Experts of a small language model: 64 SwiGLU neurons an expert, a variant of Adam for the experts.
Below are experts of layer 3 (counted from 0) of a mixture-of-experts language model. Rows are named router (the router's row for the expert), gate (a neuron's input weights, with its number), up (a neuron's input weights, with its number) and show model dimensions 0-159. Each number is 128 + 32 x the weight over its row's rms, rounded and kept within 0 to 255.
After each expert's rows: "gets" lists some tokens that make up at least twice as much of what it gets as of all text. This comes from a sample of Wikipedia text that the model never trained on. Tokens count by the router's weight.

# expert 91
router [120 173  80 103  69 182 171  69 151 178 157  83 106 129 106 139  51 127 178  76  98 164 166 112 177 150 120 141 132 127 143 135 116 100 171 114 107 134  58 180 101 110 128 144 144 143 129 101 115 107  89 136  85 179 118  74 157 107 142 154 128 116  82  84 143 107 145 115  26 152 108 170 133 183 159 155  67  86 114 149 103  60 114 158 143 111 105 100 172  99  72 143 130 110 138 136  75 103 128 134 112 111 153  90 172 135 124  99  89 175 108 153 178  87 164 100 101 132 126 136 174  69  47 105 126 100 111 109 125 142 109 108 186 135 105 148 115 125 133 155 136 129 140 164 114  94 137 129 123 169 128 166 174  95 143 124 120 115 145 101]
gate0 [116 113 172 131 178 109  87  96 176 180 134 202  72 155 128 172 175 105 132 144 100 121 112 116  95 143 162 115 121 172  96 124 150 158 143 125  87 110 142 120 123  92 129 171 127 107 135  38 110 124 173 193 148 155 128  94 145 112 112 123  36 200 142  75  82 136 137  95  98 125 137 106 146 108 109 118 132 130  89 116 180 155 180 154 156 137 137 137 146 147 189 131 119 146  83 134 132 124 145  78 142 104 138 153 101  73 215 135  74 111 177 131 106  97 137 128 128 168 103 167 129 135 107  89 138  89 138 136 147  64 167 169 137 180  82 152 159 101 122 143  82 146 131 145 119  62 146 147 124 151  90 187 112 101 158  92 119 163 122  82]
up0 [104 126 143 115 167  64  68 135 161 151 151 173  52 155 162 181 165  92 139 160 183 121 157 121 125 145 138 171 133 135  63 108 151 132 109 143  75 123 105 113 101  81  91 106 145  97 133 116 170 100 120 199 126 148 140 101 118 108  96  89  22 173 126 146  87 165 136 128  90 134 138 110 114 116 114 170 147 124 118  89 168 152 155  96 163 128 172 110 118 107 150 121 111 147 108 111 150 175 133  89 141 149 128 157  81  96 157 194  91 121 173 133 111 159 137 139 171 171 118 159 135 145 114 100  86 120 145  82  80 120 164 170 139 145 130 164 136  88 170 152  96 134 102 151  85  99  88  51 100 136 148 165 160 148 149  81  83 210 105 132]
gets: "ol", "om", "on", "ons", "p", "."

# expert 119
router [131 135 103  89 123 113  95  92 150 144 106 126 162  98 115 191 115 160 106  78 143 170 132 117 132 181 135  91 135 154  97 130 160 100  81  63  57  83 125 150 128 113 101 124 119  96 125 149 188 119 113 146  83 120 118  77  75 100 134 178 110  85  66 175 127  89 157  72 151  89 119  86 153 205 168  98 134 169  99 101 134 120 132 178 130 118 112 183 148 187 126  98 139 175  93 141 120  62 175 113 122 132 208 120  92 186 162 162 106 124 135 139  99 130 103 132 183 141 148 121 127 123 162 137 147 155 124 113 130 176  71 108 141 149 161 101 177 174  79 114 135  96  93 220 157  98 111 151 119 117 145 120 118 116  98 137 129 138 115  87]
gate0 [207 111 112 142  96 169 128 155  69 118 176 186 118 120 123 160 132 150 139  90  91 156 129 103 157 125 102 125 124 157  81 103 146 116 117 138 178 168  91 136 149 170 122 132 122  49 104 132 124 118 122 175 138 161 109 138 113 108 157 116 129 115 156 132 170 145 165 132  65  98 110 110 122 116 177  85 124 101 155 142 167 150  93 121  47 170  96 147 124 145 176 104 110 142  84 123 129 119 107 190 135  85  92  72 228 143 101 108 158 148  71 105 179 141  62 139 131 195  74 123 110  91 161 111 121  82 153 174 113 131 127 125 150 156 142  91 129 122  89 102 114  63 144 119 144  66 115 136 166 157 160 145 162 144  98 203 111 137 162 118]
up0 [102  74 159 101 148 153  19 116 183 189  84 171 157 150 113 137 181 150 219 103 112 119 130  96 173 129 147 171  74  96  83 155 115 120 121 130 144 102 156 131 123 140 148 166  81 163 147 131 143 175 131 122 178 159 141 126  91 145 104  50 102 137 115 140 128 111  91 128 167 151 142 132 204 114 153 147  90 127 116  87 167 190  54 108 166 125 134 123 157  79 106 118 115 111 109 124 152 125 143  65 148 148 185 115 132 110  99 111 173 143 179  88 143 110 104 117 157  95  92 144 133 142  93 147  97  78 122 133 132 129 123 203  78  97 105 131  87 113 111 120 107 128 157 153 188 139 168 127 115 118 146  91 115 131 141  89 125 116  66 147]
gets: " is", " Is", " are", "ur", " c", " can"

# expert 113
router [161 138 125  84 101 188 115 159 104 134 167 159 190 102 151 190 129 115  96 118 173 113  94  95  85  76 116 122 133  82 106 112 147 104 107 141  70 132 106 123 125 130 131 115 127 112 152 132 107 135 186 136 140 181 106  98 127 114 155 123 160 105  80 140 110 168 123 161 163 123 121 145 132 127 119 112 122 156 172 111 145 132 114 156  97 158 161  77  64 127  94 123 151 142  94 152 206  68  91 138 122 112 136 150  55 171 144  81  72  74 121 117 132 176 166 121 117 139 166 122 121 185 137  89 130 125  32  94  99  58 141 185 135 140 141  74 123  70  76 110 150 113 115  63 116 139 124  90  77 179 171 167  92 136  84 147 122 133 113 152]
gate0 [120 129  82 122 103 141 142 133 149 123 197 134 126 115 118 144  44  97 114 118 102 116  95 111 103 194 156 104  79 124  90 157 108 155 161 131 187 137 125 122 106 178 132 142 155 204 122 173 123 105 116 167 170 129 124 204 111 142 121 122 116 168  82  94  99  66 139 103 145 146  83 115 114 134 173  46 153  82 199 138 103 169 138  74 118 126 179 115 199 101  75 121 127 115 131 107 171 172 108 157 174 142  93 112 149 113  82 172 123 103 154  74  73 104 135  80 178 113 106 122 144 127 114 118 102 105 136 113 158 110 150  85 131 168 125 116 152  98 123 123 140 123 196 112 175 202 161 106  75 136 133 104 144 110 161 137  82 150 113 126]
up0 [118  78  85  90 153 164 155 143 173 131 212 147 111 120 144 128 133  81 108  74 124 109 115  78 110 134 116 110  43 109 138 124 105 128 166 157 163 140 149 123 106 155  87 164 121 153 134  78 164  83 143 181 174  87  61 163  33 129 109  54 199  84 134  84 104  87 135 128 118  95 116 129 153 164 195 147 128 118 164 123 119 131 129 131 115 104 176 138 179  93 121 131 157 158 100 131 140 195 116 143 125  98 125 100 124 120  79  76 119 103 126  68 149 134  84 137 182 135 123 140  97  72  78 160 124 109 167 113 120  88 127 145 129 182 110 118 112 155 128 137  72  97 133 148 126  81 134 157 133  96 158  93  86 163 156 147 103 113 132 152]
gets: "ies", "ure", "ur", "gh", "act", " University"

# expert 120
router [114 127 129 207  91 145 126  92 150 148 101 102 146  97  95 151 121 145 131  87 143 113 151  76 121 133  94 113 129 145 117 134 129 159 134 193 130  97 104 111 133 147 136 167 155 142 104 150 124 102 135 104 109 153 206  28 116 150 140 109 154 112 146 154 172 126 105 115 227  94 126 114 119 107  74 100 133 148 116  87 152  73 108 106 127 102 129 136 122 127 116 225  90 208 123 101  80 170 116 104 105 121 137  63 165 162  99 111 114 147 134 107  97 151  56 157 117 131 127 141 137 158  89 108  78 151  89  75 172  95 180 113 135 147  92  91 103 134 173 174 172 131 109 127 156 148 135  88 158 137 192 101 132 162 162 119  91 102  80  87]
gate0 [108 124 125 112 142  29 125 217 115 123 112 111 162 167 108  87 118  78 115 172 132 116  94 129  86 153  70 135 154 153 157  86  83  47 112 101 106 143 121 142  99  97  83  63  97 180 140 101 114 160 126 160  74 172 125 117 145 140 119 134 175 139 162 146 123 142 134 174 132 152 104 136 116 119 120  86 148 144 182 125 132 107 109 122 185 122 174 145  54 155 137 121 125 141 125 153 150 159 144 133 129 172 137 110  95 162 156  91 134 115  97 201 135 136 127 144 135 179 153 143 113 113 114 128 205 145 176 142 142 122  87 184 126  60 101 183 132 141 122 128  69  88 122 117 128 119  68 101 137 104  98 166 102 122 168 133  87 217 106 139]
up0 [123 118  92 143 117 142 135 128 104 152 158 113 190 134 114 203 133 111 128 144  82 207 137 103 112 136  86 138 150 161 185  87  90  91 121 162 121 123 100 208 168 202 145  81 110 105  85 165 168 163 159 117  92 120 135 122 124 134 108 105 120  95 150 144 157 120 126 123 145  90  32 139 136 136 164  81 151 158 166  91 124 104  94 131 100  85  87 212 117 115 104 133 125 134  88 135 143 153 110 109 120  78  95  77 157 152 134  95 152 159 129 115 120 158 109 139 101 182 101 112 103  95 182 123 149 133 135 134 114  96  85 150 128 101 132 223 142 121 146  90 126 151  40 109 174  65 167 113 114 152 154 113 111 160 149 159 169 117 105 102]
gets: "u", " ", " a", " Gu", "us", "au"

# expert 29
router [156 118 112  81 152 140 152  97 136  65 127 120 145 153 107 129 110  64  84 113 162 101 109 102 146 110 133 157 101 105 100 139  10 102 165 105 148 124 119  81 179 124  42  91 131 143  90 159 110 126 105  97 122 111 122 136  87 129 215 149 140  49 149 141 118 125 100  80 190 143 133 149 138 170 120 134 174 149 120  99 110 123 138 158 132 150 170  82 119  78 112  87 174 149 109  93  50  96 138 114 138 124 198  83 161 173 192 162 131 120 147 142 158 122 138 114 163 112 147 171  96 160 114 135 134 170 182 114 120 120  66 131 116 137 146 171  82 166 139 146  98  91  93 117 144 124  93 112 118 103 117 133 129 179 182 122 120 119 109 172]
gate0 [149 115 103 170 144 162  88 125  76  97 144 169 123 183 121 162 135  88 119 156  75 144  85  98 128 138  87 172  80  86 178 142 158 173  82 135 170 124 119 141 135 189 131 142  78 180 168 165 135 157 179 150 140  84  87 131 143 153 116  92 165 155 156 139 113 108 125 195 115 140  69 120  99 102 107  64 119  89 137 132 160 148 106 165 158  75 151 173 100 146  90  81 163 186 111  71 153 144  73  86 137  98 102  99 164 119 117  98 141 158 148 164 119 163 139 141  91 114 118 110 145 158 105  84 147 173 118 119 141  87 110 124 103 164 155 103 197 168 136 147 134  42 137 187 192 129 150 131  92 118  96 101 154 108 128 154 156 123  95 120]
up0 [109  94  61 147 156 112 145 151 123 126 167 135 162 153 125 165 148 127 130 232 109 115 111 107 151 173 110 100 108  59 157 152 161 177 149 120 148 125  74 117 109 128 102 108  91 158 125 108 138 140 129 103 136 105 142 165 125 149 145 163 131 132 100 155 104 102 141 158 117  98  84  48 119 119  38  51 122 155 133 147 182 135 164 154 136 106 187 134 109 150 162 104 111 195 160 100 141 130 115 115 146 109  96 148 133 113 169 108  87 146 119 113 107 161 135 107 109  50 117 106 153 154 151  57  77 164 105 121  92 131 108 129 145 167 158 161 174 138 140 171 112  85 128 179 149 151 160 129 139 135  93 124 131 111 159 125 164 118  96   4]
gets: "a", "al", "i", "é", "ram", "as"

# expert 34
router [113 122 144 113 114 123 137 191 145 113 166 155 109 150 124 116 125 141 124  71 120 124 135 121 177 126 162 110 103 150 121 180 121 174  42 129 137 132 117  84 129 140 137 100 133 113 150  97  64 183  55  96 160 195 163 145 147  96 139  95 173 134 108 139 143 153 165 213  75 204 108  71 159  99 122 138 138 119 114 152 145 152  82 103 128 106 163 146 147 127  74 125 149  91  80 187  85  87 184  90 142 170  83 102 131 135 160 152 145  74 186 132 121 165 168  87 118 133 192  88 174  82  52  94 104 138  84 106  94 141 125 182 145 108 124 155  95  96 128 108 119 132 117 119 179 132 127 107 137 145 143 122 118 149 111 103  82 163 121 135]
gate0 [121 142  49 151 134 118 173 110 111 113 153 103 173  97 132 164  96 128 139 172 175 178  81 119 135 196 100 155 124 149 144 112  90 143 152 109  83 131 177 178 153 187 102 112 141 139 109 131 105  93 225 118  92  81 136 142 150 146 159 142  80 101  98 102  69 143  34 134 163  93 141 129 141 186 143  89 110 137 134  70  77 145 122 186 125 121  64 145 136 152 111  71 112 128 156 112 151 124  94 175 112  98  98 161 153  90 130 127 154 123 132 118 145 154  93 104 108 115 120 113 143 148 103 122 109 186 164  94 143  97 129 151 180 170 150 189 133 155 110 150 138 106 103 137 156  90 197 136  79  97 179 121 134 127 152 113 131  91 169  83]
up0 [116  67 158 127 122 126 101 194 152 116 154 123 114 115 147 109 162 106 102 138  71 134 143  79 108 103 115 137 137  36 124 106  82 171 137 121 127 130 118 129 114 119 128  80 121 181 108  67 139 138  82 188 154 144 149 135  89 152 109 170 158 209 130  98 156  52 142 135 126 148 114  99  62  95 152 140 102  70  98 126 150 106 131  64 135 186 130 136 108 121 111 116 127  73 151 152 130 144 128 104 144 160  80 161  90 128 136  66  84 132 126 139 129 111 154 201 100 132 119 176 155 122 136 119 100 115 135 159  99 130 157 116 146 188 166 141 113  94 154 148 105 131 161  59 126 179  66 111  70 181 143 130 181  76 142 170  91 141 152 168]
gets: "\"", "ign", "\",", "til", "8", "ous"

# expert 108
router [170 103 130 136 127 130 130 120 116  94  76  76 108 114 125 161 135 123 138  99 142 112 157 122  99 120 118 143 163 165 155 147  98 110 150 111 135 108 208  78 129  73  87 168 165 113  96 120 105 138 152  85 123 181 153 122 138 125 187 136 129 126 102 111 126 120 104  88 206 111 177  65 167 161 170 132 130 115 142 113 120  55 140 171  74 103 144  86 123 146 123 151 116 108 172 151  47  83 141 149 123 121 121 186 128 136 128 112 150  97 145  78 139  94  80 166 186 155 111 140  92 137 150  98 164 116  70 151  97 151  77 128 139 111 126 138 199 107 184 137  99 192 104  85  24  98 152 184 151 130 110  97  96  96 142  96 106 147 103 133]
gate0 [158 135 170 199 139  72 154 117 175 149 157 128 168 160 147 154  47 125 120 125 140 150 114 148  61 145 169 117 133  82 184  58 164 185  73 111 113 136 188 153 174 128 112 146 134 155  90 126 116 158 172 172 111 159 168 128 162 136 142 162 129 144 180 163 121  57 192 195 134 116 123 108 122  85 125 111  88 153  90 148 133  90 179 174 130 120 137 123  61 182 105 143 116 150 118  93 138 133 160 132 122 140 186 147 157 118 124 104 121 133  92 169  98 192 142 155  91 126 140 148 166 119 142 155 137 135 154 129 178 126 138 132 160 217 126 145 143 161  90 151 115 131 130 115  86 135 103 125 148 162  92 180 165 115  92 132 163 131  92 169]
up0 [141  88 171 118 105  54 101 164 159 131 105 117 113 176 103 119  87  91 126 125 168 111 144 139 136 199 145 170 126 163 101 161  86 102 117 111 150 114 137 123 130 127 127 139 144 141 139 120 111  85  92 154 166 136 130 150 138 169 106 152 104 130 123 137 103 155 146 164 121 171 187 158 173  63 136 180 121 149 133 164 200 146 133 164 170 117  89 112  94 127  60 154  75  95 138 113 112 110 144 123 120 140 184 134 155 123 139 144 110  58 145 106 135  97 133 181 135 180  83  93 143 155  33 106 137 134 131  98 236  98 157 185  80 103  53 118 153 206  95 156 121  74 144 105 127 141 151 125 106 149 145 142 131 130 155 135  84 137 112 161]
gets: "a", " the", " ", " A", "s", "0"